From a checkpoint of a small mixture-of-experts model trained on Wikipedia.
Training: a variant of Muon for the experts, 614M tokens, 4682 steps.
Below are experts of layer 8 (counted from 0) of a mixture-of-experts language model. Rows are named router (the router's row for the expert), gate (a neuron's input weights, with its number), up (a neuron's input weights, with its number), down (a neuron's output weights, with its number) and show model dimensions 256-383. Each number is 128 + 32 x the weight over its row's rms, rounded and kept within 0 to 255. Numbers have three digits each.
After each expert's rows: "comes before" lists some tokens at least twice as common just after its tokens as in all text; "comes after" lists some tokens at least twice as common just before its tokens as in all text. This comes from a sample of Wikipedia text that the model never trained on. Tokens count by the router's weight.

# expert 2
router:134178133115127102143152142109144163129136166125150143127147129173127130148080092134099100079101121126126144085140118159098101100144105084131137118093160119075168111094113128096160096146166094139152150126114108175173145158114159093164144148125114109125162113097126143196136173130149060129188180172091162148151144125120160096178165143146154157130141134166172165217102132101137109124119
gate2:072127120132085124176184152085135207129160161150105134091105100167128176167174124157092163193105144128132151157099121138169122155133157101141166180101173137162128141144086163118100095087072131175140166157097133169124107149117162145108126043108158155148128131149090066136052141087151143121129190085115154166158173126075079115121093106115151168105110107124128111122113155134103138097161
up2:095119132138147190131110110055171158139133132144145162140128180211105142143076165145141098151123149124085125172151105141089160108148135169149133158057116085130139095137107165117129101121093176042164152106105121143147131083125140097048090171103117182142113074179161170167104112131102063132136141186087138126059115055099136117088134126096110145150155115174098142200137142101093107121139
down2:120136169094103135114082198130149054158157140104134140161103162116126122139144111106116125197135132158143118079132192157102190061094088150155170110160153147084128096062132089132127178182194133190097113092156090079101166114182121145126080099119080094145122076147159067130219150151147165126223124163119102106143115155121119206150083165111163138125126105142184127149130121089068187137108
gate3:105165117096165166136101109129187174134134115119160141139139097192120111152139165119114141106153137050094148083109118114062073095066128150114160124141123122115172136097163110136159109150143133098142085142180180162159130149189159128134055162120077183171135095090131079183037103110149150206165124071148126184122139101120090162214177137132135085114142158178173122130140155128122140100147
up3:131180173138078123177173109116168110164148118150128110109083195198099183145170054115146084133138083110122114109094124080039120109115201159114133157099135141122112157140113120162092109129108133158088129132138164133110168146113175115111069167140111179123136168126141177100151157148083082102030142138092150139171084070181115151102150113159153138172121108131081104082156142077096115105129
down3:109168058103108141100116151175084163093101096169152165147132100125105145122113144120152182141137082155000091114147073120138114119104120100221118139061153090109114083151156074159157097147178069085122176064089057156154107096127138123093158095094169105092116118071113122142148174134135163108090152183097152074162138088083119187139155119144108087084102123091088106130174155117158143193129
gate4:077143126165195127156153128145161145153122129140131111116129129100111136116121102102174044117093114108177068130124118138142093169130174137111106074158132156126153100122159158058155174108101177159139102098136133184161125172144103154081122117019120094136139105129161186145083115084104140133128129085085105137114206124165108153125142088157140110107170164086134114138131124196070158148100
up4:125157123101111155132122099166117176108102113168162147137103143155104060109070119140067127158108071119145126118171153125123151119154116087159119155100114150118170071127087098134039111177142092142102128084132121124112115079122096089130104132100129173107116080171121090081106140160104128112111134150157094198166124135147105123108120172125105165156019154209108142133092144085111105158074
down4:098047094068172118151096157113139157091190084114126174136127149113121114104145126112047162186139142137163134114098138219105111096099151105122156166114193140160097175151157147148144085155086141165154100038109162180100075093075116189119082124089172131142096133152103105123095122141122163131084129124129146132132116083068111123130118173116149099085100135086161187117138133084072099131056
comes before: " the", " a", " be", " was", " is", " been"
comes after: ",", ".", " that", " it", " which", " is"

# expert 4
router:131102151085158098122153103121093129153133103088109168142105083135174134146053102106125084066123148167087127132205076118103174111110103159127149124150084109119129109087139100095091042154200116093085166147135081156156178066115163140132160106116114135091160162091084110089119111113137114128075142110103102141091117145146149155121072111153150185110119137094116090109139139090116135133074
gate2:100115105132138131083159165173106088106177151082138109161115127063070140108098146090088144170127129157105129138178147152085088156097121131092128148135134118127094100105136070092118168132144155128135161161063099155087126154141099103078139148078153159102106118149089078138077143115158117185150109120101160106205162112116155110068137110109151124119167128073088141146120080135115121121175
up2:185139172093114112099152156105113212134144109153152086060111157174198091148093160128159107139149147105153075140152076142173103134126174181130115152138164114103108168169133108071166165104107121156092184115092078093134139202150094107058151107111117134167124155144151046099103097145112094151111102057119135083128114148103211158120134142123165137173108159121116110106160185153102162115130
down2:140108141150110117115091152121120101073140158078175183132122110093086135132148132102101133169142169117128089123141114097103107118156158122171135156180171075134096143115116139132091118103068169184126122156137065080117119175053110119173121186079145162125157097157179114092119162141180100161092120155117160099117107046110137138186140206112095166131110070129106117096103144141144150116144
gate3:144129133147105160113183082113103148088132127143114084139096030113080126109095130086146128031085106163197155196142099131123103135121102114092170108113131148118080182095170177117105103123085118170095068118122092133108133118114118113122153100063117100097158194126058114108123165114151123117158133198143109111101157144093131167142164178145173105124179087113144074114150152083169120164089
up3:068149140093136142125110109173061168141089184077088144086112124145096166124132143057111158153065166164040112102113169168136101198124119169095101113137090100067149150094144177124117144132155126127121075171098149127121164070085095133136153091144125069113148143154144115155127131101144154089104191145170109206150129138101138140085077105164136101158106130111146190105131133146136114074137
down3:085162158141108080097125111187154123144106198084140094119171149158135118157168130132130137148107128162100125153119120100166127160092139104170127143134144094170126118099156129090186080160088119177171075153149093107108098143134095134191147177153088164170134171049107143072129113119047081123127159136078163119113033095148157143090156129119081121079143097108153208178141142148119114173159
gate4:097091098116127088156127094148115149128106136148142119141157131120190146150128127140147087139094151135095174127150075131170169137091135106107070103107182102160161071161150150152107175115150099108158118154117091164155114106172124125183127111193117160109178125107135119088138087148082108163149031122121100145112068137100162106093119139157085150144088115216161103115106095096160158150155
up4:171192115185106114143109103094139138142098089090125108131122096122102193068127113154160148070092165095171139109147143092108130164176121170082132104118150130114149148126155157123187078107165108166114122135146081086133177088173069061083154117117168107143123077097093128131173139154125095151117124174151118141127108113121136100099155203136091104122090120131085155077076152177178110177152
down4:174150066147155186124153090137125130132151122125113161050181135093155132167094127150120137176191154093135101111099165121183071119146172119091074217167180117125106188146154141167113086188146131197131093119102146120131141130119128163137124139125119105139175077129131121107122147112169167149085143129084137062144141103139108105152134103156074107142072215155137176146109174149077113123072
comes before: " of", ",", ".", " in", " and", "'s"
comes after: " the", " The", " a", "The", "'s", " his"

# expert 5
router:128148219179168122190156120066107099145140133173178151150091128147130158165039096110107100130139140152127147066169112090164160092156130123158131094134138079171157121113139165131120135198114166138090135108095120143137218118083134144149133125079132121107121128098103146181095116098117097097181132188177103105087088147083119142137125067135114116073171145129144112176106134134093179056122
gate2:119171168134178132140153095079056131039094101104107139144124182124077134104091125093144126125174104109194074075125108126176175117112105096129203099130053061142176110125148089081108048126139112097129161125102093125116192137141160123109164129133135131129183161079158151183106122120156130145141154152161116141107138199113192129090145089094170106123154139112115159129146119170088122094090
up2:130140127077105198163090192186109145091148118180135110149134090147133149115172106139075105121111132116175118078161133118163135046143084133087101114030126108158145120161181143117104189146148107162092155165138138155160102077116079127158126097094108137113146146122170132136091152136090115133135136110077213122140124157117174131101094162172203116105125131153092156149126148169153139125107
down2:128160131108128124177206142079118129124106117092087162143172123089118123108155130109044161157093094157255113112088094177202113102075083096198121109116137119039110135121194117098088129080109112080135150100070064051092073119138136161147138091162119170218139134139155121120154102114180135080106140124090111143121115139131099138093097186143145122123093133150176155086162141144177147134103
gate3:153137125137086117170151177057162114171181073095101187126174187126072142136063175160082172080150120087105156148156161114078138117114103176130081107153135139131082169155097140120070089130107088111109149092214088142151152137177091098095164122085084178130169127129110108109168097149161103115094129093115114136207115104139091116117084165090125153156181144123084199112159101185075105144189
up3:110148180139081126154068114152188154136106158116138069038111199138185104118061165120117153165119152130131141127100082153173101122113111058087141167142115160133152154100111170183106116124136142101131107144104133095170142146102139133157076101120148096132179184162148157206058128151154113174146131097089137086111124070141178215092096133149095138087118104105033132139094102074174114143129
down3:074133206160132148106187170160149178129175160135191147094095121126095112114122062132106147122109153178159096196153085097101054118124139133048149180089117178130178134158194176185110112076134116167163155152081154126116135162101110181100142073168140123093213185126135127167133094107143098139120116113179101118136137121163093130132119140136133127112107120124056083071084102136194109098185
gate4:172134143134177142124098121089159126159100122144134098092117104152107176156120139147080141145124114075105095086106148084180102144132118115193156051128115138087117140123132141099115086168139180097096127121132138123089118089043088091105185088126124163117063122100138091122186166161087132090099180131122072104088138166069082096103113083133082153142069082098128139145113131140144106124134
up4:089076131076078119053099157133171139140203104115088069072150097154098133140066108082095118168101153125154134125098097119116099120163151133135201129143133114157102143165103157167136146074193112129129099072165136161158154112135126159085140145127133110092123184187085098115138148110083130186098163165136202106218120137139155123098128108146122132132115118111105050143163090077132194127096
down4:122091187085146101118221120130102203122198088096151140126072120147113137079094116113113121172162167180171164143090110090047138127123113127140119175123160137109095118096107114120145139104105118064111134152127106183144114140135148108146103114082180107119149130127132112152152112163095040193144133122178169154147127109102122172135033128099113124199183111170155079156095123144154101128165
comes before: " |", " |\n", "==", " is", " /", " were"
comes after: " |", "|", "%", " of", " with", " that"

# expert 18
router:143078180138157110097178159140075137217150119060058125139169075157191102147115107084090098111110136186064122159154077100145140137158151108138172114119133116154129143075169157136101107161121148064089161161123126118171160088134176174104107125092108161098140156089120156096153146084148177113097141141097068101113060139093135101126102123167168140100127146111071132170109162142093182146092
gate2:132051157106141152176121132156149120168033150125087135166162168115058143131142152177166117117155175175124049151113127135145140078118119137122177133153123083112116112141116086112174170120115148088153191148186136142148183128142132117190116158145142123125129100120158111152107072132111154176173082121065114123114097096155136124133116093071195083042138157155085133191072093084068132162110
up2:074149119144096118117132101071086114083087109184090154121120138126109078177182124158135120148152164147114107135119114113137095119142123101126217113101135152145115118093136164133137139123100096105131124164129205136139199145115119103152116112067154070078129127142149158122095112097090095198122086132133119140076070168069165147128100125074160147182046128147110145106159138139174117081140
down2:133144166145102138117163153217153146207127099085114121135190150108155151135044101123082077087103128174119081066159150054120102177142085097134090133136107098135114107121141155119159139147144161108136147123130103173094110159121144170124123169131104156160138144152083116152103157193088179109118159106145137118094144095182098115106123147144136079105122156114165107085162093118100116158147
gate3:141170179141076080124120107116151091096129120153161163105134111146185103086171160136117126110099115158141093127129114105130132117099172161107104138088067129076168100157165192143123086125135120164088117088109171125143130100131125159107147134162107080089138079151103143135110137123165130135144127132102127143125138018127156167150199088145126074103094144113098169130148102161153135085171
up3:085177150159144122096127086167110207072188075077097125157112171108183104162115051199144109131099075121150172168133172122123144122101131103147133191122107132086139122134131143155071115095146130138103112113124119174118078066127114147159106142096067150075132154092131125089147099127109146156164140126073158191130149087106191119146144153132132111079157123138081128126202102152089113151139
down3:105139132094142132134101132139153106135133124111144164149124132153153137083131126089098119143131093139122118113138138164117163088138128201179161147169133081080158154147074087174100110178140157129113136116123059104150142125105170107114110142155114133150128165149132073099174154165141083139185125188130152110096145149102128126122118087120149102141095121128132200063156140150154099141129
gate4:160139107155168160101163177167177094134110148161105084089143122138155153107106140084108126129133131148104102076089105176126118152150187145187151161134173109170111124131113121114170159147133145122157107089156152120127097136122150120104121131147076110121089078126094117100081108157158182181127159067117150150101150125121078177159144195181126155121139165075145111136139138185140138124106
up4:103136137080097121141161168134146049104149169181140132091150104129156051134077116087126117173190091136071137093098126133176141146199163116152076062130137102090126081110168146144085178107141159175183106121197152147126140132120142112107102132137115163168115149120127116122086118145103113160117136166118107115171162095180111108107119159151064105067164106162132097156132116113112075145109
down4:066097155114119124166129202092124191162120166129147158157108146135113108149202100150155140061129095143136116158157097103136107108146092061083141167129117086127109082130136142173093105141139115083100157118119148180137165124128134151196123083154111079076160134086143135058176140123120126072118100155146128143074135171129087105065116091116109131166079117112104135066135140107147182170145
comes before: " of", ",", " in", " and", ".", ".\n\n"
comes after: " the", " a", "'s", "==", " his", " their"

# expert 3
router:136076129077163157136152155155055101250173119113089134108172144147160102113141159086117159089108186108120123140187196124123124065127160130162100050131076170162162092113085170072131128152184092131142132122146074093128115174134133103111089128126160165107131094109158150163091121129117126096179114142108087096143171157156096187163104128122113112133147136159096143186075159103094193153139
gate2:141082167159169136103123100124113152095116121140059118136114148108131119107076139060143106134122122141161172194133110146110152197160129149119177108113096197120101114173105109119136155165150142108146116131144081161102097125111137119090122122111084176139110133101156140174131163143122164122232075148138133100076097132098198137208157161176128173110156164102117102121085095135148142127097
up2:159154138162112134111165139128134115137162089112094100100177129133138174114089087130148137073130169109171144146126088122086164133097206143082128164093120163117101103160182098069089133111139163102126097121119131094107151067116159126159099083118139148090101110125147153144108048164098118118100122079144136101105095141215086166155182117133163131139181128111120175081092122109155147098119
down2:099131177105092133146101128143154086153143134168141064147114068122121132161128123134148128129167130089086089164096179073145115118077147103105144092132079103133170096142151138142104155132131129167154132160186172143122101164175113109120082146148122099118149144148069131145167143152133106097169108132114121142191150110076134129114143155127116173107116123132106162130101171140158181107145
gate3:203142109150162153153099107134089160160155100138125112147118094167127155125141114132122146085125094161100118115149100117086137163116137174153151083105111081103099140074162122132078142138114062130157109073166116164126140187103135111153063154137142141124159146149127127160145117176196131066136195082114114136148097108178164132127129103059125145135154124067166138134139156112110129167177
up3:146140124104093133075170171141148083130108160085120091153129172178183142153142104132147176155155091150109159032161147115144167075147118105105149164137151082118138162099133109115157091097171134192145152169130119134149153085126058117149112128132106069143150115099130124180102130140164080092136112102194131146081107176144143175136176126181126151151161147105127040134109153153138127091174
down3:147104098103144160030103113150158133073133176110149143115105107145140106126096128162127096133137112175134153111136179167124049077115153105120137124181159155175154126122155122130143193142154096203175176175110127153077088107174140153081093135155116113111165166097143121137151134134150097150115135085118119083099140158087091121177104144146102158163127166118064121154137160112117134107202
gate4:100091141113094146102136141120079115112156104145142142078171120140179159097162162118130102152122095090109104158131135050109144125098104107190137133140160092142129102099129126123133148142132102108171137103138098120133143175142124141110178124130171131153149103145071122134108153174128148100107107089081140135118160144107099156163082109123112044124192151201156113133199091135131108132134
up4:157132089112122138119106145136092171185141080150181173134108049177137123114087184153164150161109141091042145119126104243135105148148125155158118130115107134127146085099120130195141183123122154094156090130118168127086077177148141121119085080086110179106062131125139132067086171094130141131157145166106069185145088178158140087135108115093106143170131138154173134158091098085122069097164
down4:097154139137092078158164146122105154115142097059119121076133109176087098151116153143163134132132130114115063133089153160065151184154165123096143133092114160096143123126141115074113157116142122173060165184062163145127111162096087061167140128102149160078187162079101110147148149101162118137155131108139092119147092136095090136102158081130153166172162176110169194125101135125145102105131
comes before: " ", " the", " •", " Born", " \"", " January"
comes after: "\n", " |\n", ")\n", ".\n\n", ".\n", "==\n"

# expert 8
router:114088181111126100146111182050094104156147138130079101076191128133145119178109154126081115137098137144104060111174118149106132126112116160079108080131108128114120187127136114099063146158138148149071108156128075121150145132106121138118165184070111110108083185075110113116119113173122180111121147129125095123189119154151140188105127122180161151132186168095109091179120136103065155130114
gate2:103121122088130142055141116125139135170107113150138069096220113135135105131099178159093150132130143172109121148097169149135150079128140150125123078097102079110079164144167170120151161154137127111140162157172110137122059133127073123151195129131143101147169114104150145136064088168177147149115081121050128135182116118169134107086124141124088144109121092106107151114135078131139139124097
up2:076105131109158164136142082117120069160111106125166101209060124144067172112065097191149097118123116128119088128166065142147094128156083133121127136123169145091121120101193127142197051116176066128129199059129193173180083214218128131108154109142174102188155136137155092141136152094112110106122158092074071153171094137130159183088115155107128146112171098171217103154133116117153132075092
down2:164156129115124165154088171118121188102051172124164140089141118142115099126153180158116150152061057180152129154169128145134106179088124099107116153152105096104110125172168098113155102080173119094189123144081114124165125113151147107128121141139158115123090146168075166106119118117159160116132100095112108141157104140081145056114092207123088190100186139120169080212096141169166134190170
gate3:107117122122149150094102081106137161077142119132110176204135140075131162091062122119113137100134126175127151104096104150148153184199135083150142137101126126189086162108126109134117146133123124159163080114153128179148184146118135135103141164055152161158128122048152110170122175098155162065167193115114112158155097102102100114147128155127106160148127144121105177081126046132142156172108
up3:169117153112133119150123123158102160114136153160070110099155117086150067149168137143185087138070097123079098163119104143119125183097152117111128107106141125045170130140056088151158105149184109176133016159052126147134137104077121122118133171124164123146113143152101154114073133139092203102124179164094125093135176148096162150186119116150169085139170134096111051133086131138156162159119
down3:097104159137162120147121148087140094154102140129136137095115147095214196134088058124111116163128114164137124172136145139116091152189117173159101213115208146149141146078166149139052117075086116132144156086112120072052139160110137170117161159141073121104123126127124123134105142096140163125076103109118151157119125109091073138124137158107144118128097100160122157101113130159077138078167
gate4:186124127154125126120099124131096102150118152060115081187089160125170100182097086111096067158116123145070165208141118147144138143140074157120133144155166145100101108078069085156131161134135093101167111122157119140096075115085168079153063129111219172141085066117176135151140107129110112156131079110132100163053161086126147113187158139139095094144118192096123102179164128141133136192169
up4:098130168107105084124220150147150059152124108141124088134152099160120148182120099114131148061173167047178160157091187179187125123122153107168159132117080104073103105159111122178122161085139084124169103133085174109071141133194098099127125094102142101110130157135101126137130106146127181140111072103139144087141151107114159115135176056132067156182151121124174081118116160140169130162161
down4:119152092093157118135075097133125090158142072147125108127142123079177146158169103194149134104106148106144172122148150126193059117148126148084099125103144142088137142117132128175140069154111208079117144109105142120092140126088148114155120161154106176184167088138133092165148138112155144197109103131101096123132101130097133140114144135108107187150147161114196123144182142153131175124067
comes before: ":", " |", "\n", " |\n", ";", "==\n"
comes after: "-", " |", "|", ":", ";", "\n\n"

# expert 19
router:105150146125120092113169102126161134166086167114074074101119137205118075129060078146091156179115107209126144077116167113091190107075132102132169118114148134101109127150097139106112107113159116137118105132109086141189113128130160125140153176136166147070127166108073107125120066162137132151112132163184091147070086054186112104122148126108116172172179118090133148186078140123131175122171
gate2:167137140093105121077127134110172105179133149118122157129138162123148167112101125110152067205140188159094101133127132090083128109109162119088115171118097114128138077161136046125082102136143144176187102145086089143098152157129114145139172169152058129120106156152118097107170081107118120135187147201133133131204119090167140108121136131199091086135120142121143107115146105106146119142099
up2:077111102087108125173099154190079115143115108086133145089057104115149145127174137168124111072143144049120095222092104116168171178100089154187151115112100154051119225150110113133150139153165146150156159156107121101194191127168100126106151176192166132091129148168080120144127077141118139122084114116107144074139113147081070114118167090145165120132119116159105183147175125153132111128097
down2:169146096191055172118150126194094072147086131134200125105118122134130123121093143133114109114131078152141126083111114180203118084118134128127098148054138192119156183083131178183175144101107127147059103105100116051137100160158123156149093129159094167167139147140125132130114136164170103119096095106147133115105140098118106227069104104115112141123108046111112174083034201107154153123129
gate3:113132128154178188142085216149112120080117173202155128112092085187121028146131128156117156152093084113154124108146074125140114099195154164081168127100139083103161110110099051130105148111102120131154101151064109146093126104110133157126143141114185154189144144143106198119157134164117146152163133132096151130134127156081072160149109106121175160136174092131164070083088131151172142137122
up3:125120185183134159126067156076170122172160175126110167159159198117127071148160133074164192082108123136097131085086123117135128152118189044215151174134119137108114135123113094167091136153128147128089048113178130133170125142152123138136106100094128117160094125093137187145130083136103105121108158107158154125205158140140076135142163103113138152104152113112134085139044151085166112081111
down3:108163148160128141079103121149117053122178147130148196117170126104188134137120037142153109144150136163140153071110108118099157118131168117155117138162150084130129166171138139099077148198146120080087123172084159126172098119129096179083154080172136119076165190150146110119165080141086086126078139156125144114160143162079081078102118130113040121077074118137115103154116156159072143083096
gate4:092100103126160106159122112084122086130097136171147150185146098195107147105105113091146126128155111096159103108164143109138121169131146182180201122139129158134113087120124119145148143093076165149138192049103161123125067072154119181196129093122102160148125056104088140082188166127141137131095114156142143107140147122162141133192128106121152131128181086085173130214166146185194150180130
up4:143142143111137102115134106139145111108154157091140110128131034094127122081146150113172136120129108169164132109147159111133136146162128131146111063118110182202170027148098199103148166189131106101098143136128120108123174177102125113080144124034199176059155071117151132141130121108114108122166129126092159164169139105101133117142159111090100083113128112106145154091131091143101105118104
down4:167179120184211137084106116146136137149108128136141112076119059127145101106136101147120128126104075137180154114102118114121093142086162136155106133098161133062100109135079108114141133134233087058164134159155139107175101096114101162127152206060074125099179138104151119169096081145138061138119098168135108082091115120109115149194135145147157070148167154155128045122070075102142133114143
comes before: " |", ".", "–", ",", "0", "%"
comes after: " ", "–", ".", " (", "°", "10"

# expert 14
router:117119149158140112143176120106065142120125169149074113046090141160117119137148142130143133147086201153098110167144155101151110100151150130155081122133134105096098094145139170155146118093166077139146143133167143130122172044138115157097086082092097105083140143121145136130165142145101099121102129147170092070172140144110124121098120131110104079086185162124135103190115137062127129153124
gate2:102125157118135166147120121108146135155077114134145073137054112112131116102193137048103163105059147136142133156121121129157150092098075167104119134129136145120107081165093094178105144115115080174104135097122137201073104153132124099114123029147089168106111131130153107103196145115114103165141105100096167128125083083117155084125113111131076121078100113145125139148130137135109135212130
up2:088109141130101126128111113096157184114156164094162122186146141136157127169117117148114066122186141124128087110139082178120172140113205109150182130155083151158129131169070133164128125117137169136098154092164165129122107142129141150152143105176154116157088113183098145123139119108194044151120099141115149104139161080145133102129153149127118115177186121149072147072088166158150134145123
down2:126118111072094131157105109106156054090142080096090093112128096171132146158166038166162168138139126155185130035102165130129119134176138154129115126177103164102116185112112098098121114127131087121122111165106106155093166106137104135169169136060115088174143078089152077142157106089175133126140146222094124137166123129128168089121165158115076086127087142125140154093114126078157211194159
gate3:124082125058187089091149097135116117136083141147126143183111127120093089115156123123067136141099083164134102140158155104116158131161105121079161089130198149088126144144144123085123149151066115142083119047124143083142131117146122096151100109162098161106105135121127133149135215133129115138149177155145117073140134160083172178142114159128135091141121143108093131098077095127143117147132
up3:104141048169134124139088116139095099102178103152089118084137092078152119068151093210122109158073169139071172111114107126153159116115135149121151093131084203108089095119121165050067140109135160155144095117164102151163069114156177107118126162110119124165081096055092123145095096151164122171112190132091134160225145106108131110119159119124108129190130097163167100132135154141116097169119
down3:092148109117144129117101118134124161107127099123115128138125137108143204141108105128104132111171119081199155073164131144155072108073147154127109059168103094141092112130144157125131117069197160167134137152108160075090047151129172147153107155110154102097137139163162176120184114125124142182169154081112124154098165115112111150084099125139121051099159123035069120090144058182127075149118
gate4:102161147156088107053078101091112104165168145118128100117126153084090124129146129091094106093110156187149142124109147128120138115100172120159070168092110136105192095168111191096062168142136150137139159167126120111114145177073118117111071058136134147190095148087133123130113158165104132141161102142069133128110181119130105116116164093106135124066147138110101139146071138166135148110115
up4:090166148136156146098189096158127214110120117142147067181115144122152167075135150136179102101113111143112122135133160137129116132101144152205132126203148159141112127065130135114054132118121133157136113095090144090198148160111140108118090110195138118181133159137140082138112114144149153141113206139115105194142095164106082109122107151113097134107089124117119105135138172118149151045101
down4:089191148174119129125110145137105091089112137103143048140155156064116156125160084118097187166119071178102113104142144109160148093159160173130127129125109091110083197119129101136092118121159113171122153102093112127134131193107142151138149123137127116143120112196133167172112127131123156063173191054133154097126070188152148160103111153044151128163115170128070122143136138095173099100218
comes before: "20", "19", "1", "18", "2", "10"
comes after: " |", " ", "|", ".\n\n", ";", "–"